{
  "n_layer": 9,
  "activation": "gelu",
  "routed_scale": 2.45,
  "balance_loss": 0.00444,
  "lr_router": 0.000526,
  "n_kv_head": 1,
  "positions": "rope",
  "attn_scale": 0.177,
  "parallel_block": true,
  "lr": 0.00192,
  "lr_head": 0.0102,
  "grad_clip": 0.5,
  "schedule": "cos",
  "dataset": "wikipedia_en"
}
Below are experts of layer 5 (counted from 0) of a mixture-of-experts language model. Rows are named router (the router's row for the expert), up (a neuron's input weights, with its number), down (a neuron's output weights, with its number) and show model dimensions 0-159. Each number is 500 + 40 x the weight over its row's rms, rounded and kept within 0 to 999. Numbers have three digits each.
Before each expert's rows: "comes before" lists some tokens at least twice as common just after its tokens as in all text; "gets" lists some tokens that make up at least twice as much of what it gets as of all text. This comes from a sample of Wikipedia text that the model never trained on. Tokens count by the router's weight.

# expert 175
comes before: "\n", " ", " 0", " 1", " 2", " —"
gets: " |", "|", ";", "===", "  "
router:524533464500560530521516472482549529542530435526494478499441543514529530458548386543485514449566465528537454537449526477548504524464521487498539540389435590526485499557501527512536509449496484559557544447458450498439580523462536466564538417452482553457540474541523514445502520485476429544478474505476509478503477514481476489466445458483559564549494479491518557433499536489473477494545538459488445539543470533555524475446534477446532542457480532485523459409516451515490476422484491
up0:549525470492482536568505481513495477423486568527546501522519475552491516663495468448538568492476497526516504507563541501487523504456532507450485516497558465572493535467480436522504440578524451542479524461489486556467519484551458487538485498548485492428488486539479492497468449548498448443561611530492547573508472522539469508486474546494477499555521477597463516492509498518518493587470502527500459460534542462454546464509439373464518536503485507553498468500489475505549514474566445
down0:491481454484509476486488503557444445527553503561464564526484533434521548539414509507521415493547494494553436464512542490495493467419459380472437475520536490512450485411544555515383533490498494464528497515558505523530498500505482472475503531472498532557517530486570410585490461547505530423478550474520483494493509513407518466477513508543468519418542519500517468515513473532496438512497461559493437554474514524555485515493547602539516501525536501503461568454550491526525521479508529
up1:503512510499502526431469499479497522490472537520466406558499508473559522572486476483557521556444519441478524427545445523475507427449532508515485404474520490463459494484481519462441583514509544505509525519526501543505509513479506512471450511552506503495451513450485442518537548476492463480532539534523491446546458448456493509521553468568515417492461489414502552453519504466494461520616503561484535479494576482450500522440517445512419480425490545584420542534446431525450511484529442
down1:453520482488535498500454445582432477461479545536520521514499473488463437575508469501529521547516555497524561504432508467463499467507493485536570508505518494533529502547511564499518478578534504444477485455482542479558495455508492441459545455465442500514461448499485393530518483561558513489535545503551512588469500566597525526445459524464526462505607529460525561481493504452539557488498426532458515516508485477386542535476509472524441495461449486449447488506481434541493576454483507
up2:516533515449503447417507462503499504483499522583439501444457492464480519465545534479531503514516499513499500527459572511528552516540507399450471559362469537588536456504488456469452522554512512513473485502521461525547482550514506575486469517559483458474478509500533572490520485536546522455428541533458485484505480517512469495486510498481499522481478506462435498507432417515448470426546481387461529516448474490451442467449478521638485499507553500492492519528506549479472585480493467
down2:505508494478483487541504501501561545533523475494506484470479474576435526497459507475522508436474469528538535459441468543525473512422506539402633604490481532487525486548505560459455516508517571527463504514524445446451541512489567492531467481500489508509511473496511483470548430424568482492428537480547539451527485490502481525560557477443519514566444471509425578491525532470440529520510470456532501408503428442512473544502526459518517559508494474498461491463530566526522487537561585
up3:496470465535464510446484448493482479449511510448486514516584587479523444517482537465534590534489513504545561493487469551540455445566501460528418482528481476496526496507581495483405567537526502557598518511517546497524484521507521515525452438484573451393493503503535562456429498499548494500467473553525514579558443394555576482483479524453461480490479522548470534486485495442543525467553449513497531470501466459483550495542494545520441464504522408500472493486518488509528477482534523
down3:515470487514463563516499514471472481445543474568517440522513485554496431563564588548497511537502521531465540506518491504450484462428451565523439480491410485544517477498496494512442480576530489490483509447546473486526533531551512435499573445536511480496487540582495466425405501512488548509516470483493503462420501467431492454505530413556502450498531524535541504495481550542564548469460531485561497518611421502479536489463512570480470498462548524496520517505460418473434487532531502
up4:539493490474571525422503497502476513537447551474537518507475543611488494538443541512496527479457469426521505480459551469431464573508534501402464506539457488404501509505522486532518543507542519530535516509493517461482521463503463628463469464517438470463491484504518536527567519479522492492560483552503533494560426497509487466532522516537517479518602571472496483539508485462528600519479531487485549443544483429500445566470519522558481456484487404439460443519482482460503506535544550
down4:465434492456449463455546528488473528512469542523436519513535510534484474494522529468543464480496500464476554473485453518475454562479471476525538582560476501498506481537559460553549468569466516429496568518496559514526509467527521546455475465417473464542431500519473593484533492491510596513473390466469496482507456492514440443504563433540534472487535525465514524494540516511445526508511474531519524473522464478452435522447530414525479445477567527551480553449496471602520561518585534
up5:432480512500504453478436490515487431482480497512504545500496478469634473483564477453566484536498506441617477532548447499505470527514536513528547499449544487477426406542520485524450481589445458553509456499468472469492453551487518463468564489515513457501477571544525536499497489530465506532483518500518530473418527536525512531516555504505428472475411508481537508457508504477595415444526495448483501515499470511539453547399520509509487484512517518537573480471544530489491601484481531
down5:513486470531531486591490465480463504438455544504535475482530466446537557554458551456465504443497483485476517501472548515483498505501511547550544553502510535432574526452396543439484522458470475459503466494526507506419507516490481499533517597540499526577505454445455498545554472474521568498416461469501447505520491494497546533459496511486495535516480462581501479531507547553449485554501365531504504422554537531563472548502544435505495536539510475493488493522393518508539429554493493
up6:534472523506508523445484505499497470431529452547500449449576510490594474511493486483495488469479446465497498488540474507563534435435531481437453501411538486459532484434530529514477515537571522496456563493479502520465481490504447513475509534526473509514485451467488473515532433475478517495500488488506514507500498505455512483531498566540493538508591559432512475509502448492532456527498406585475558536539540520457549609433432434467526488374443523499549570496491512499562473516604479
down6:465493485560479417534509496507469537515471503484523565431483506539464497504524475518455486503444598560492550466447526452493510428446473464577498525507531459466432483551555576451397442518519553519503431457483496496497456456463532495489524502493512492534543491506545527405510497536501495451531561532456544487518568533464508506475555441442514580488498475589528477480539491521524449451596491493458526549553447484417491465531490461482528504577498528500556463545542496509440513481467543
up7:528475559475536539458506489547515573407477505555507419489489466538477504443477486448536586532486570487536540456524553465511482587481500480505511509434483439484532492479444500411489434490581464505566555512475530537501447481487490504497470547520469457403549427535530475502533480464552481529562503482429426494505496492535495433508520561494470460453509458466497453580457514540479501530445532419536570477539456520483457537513518503519518475507419462500464524487541531547524519448486560
down7:507501423499469478543507506543491503520448567558475513498516469503468525492552552474502539491470464485490507459518503485512502509436460509503515528402474542472463554544475512454481588526499538520444525473502472566539557525480451538494577543483499410473531507467437455485501481493581479514527498497482482444562478484432594480498485506540519561533486436497537418496459623447460375488503497541520472520453501485567511490493495560397467518534476495453499611472476526507492526531492503
up8:427519531458494456504468503498479569500506501549412546423472452563447517486464445582545519450500506491570514559431520534455461521504504520416488544487475524401565431549471550472425495485506469568432485488577527522497461517503544575533516461548523527570438486543546524476452501523515569529497487563478555464508509506421521487506516551540516452475465521534464484522478485520514495453570492484469505489463495480479474495468486486513432497507493493567529453490513472480501613559566490
down8:514449586451496505586479461472575474475453522441490447434570590465481457470451543512471485491455467513560485523487483558436513423482502547551479529549460504463429466553520418449489496443442478544488521559495477503476417534463599460524441522502527507535510448531487524502495530515505498542473500474500502568529543540572523512501510444571453539537532480589477509512481503455481548567468432493518449489499466521445422518485589505463489513514487541556478500519503514542488465513521494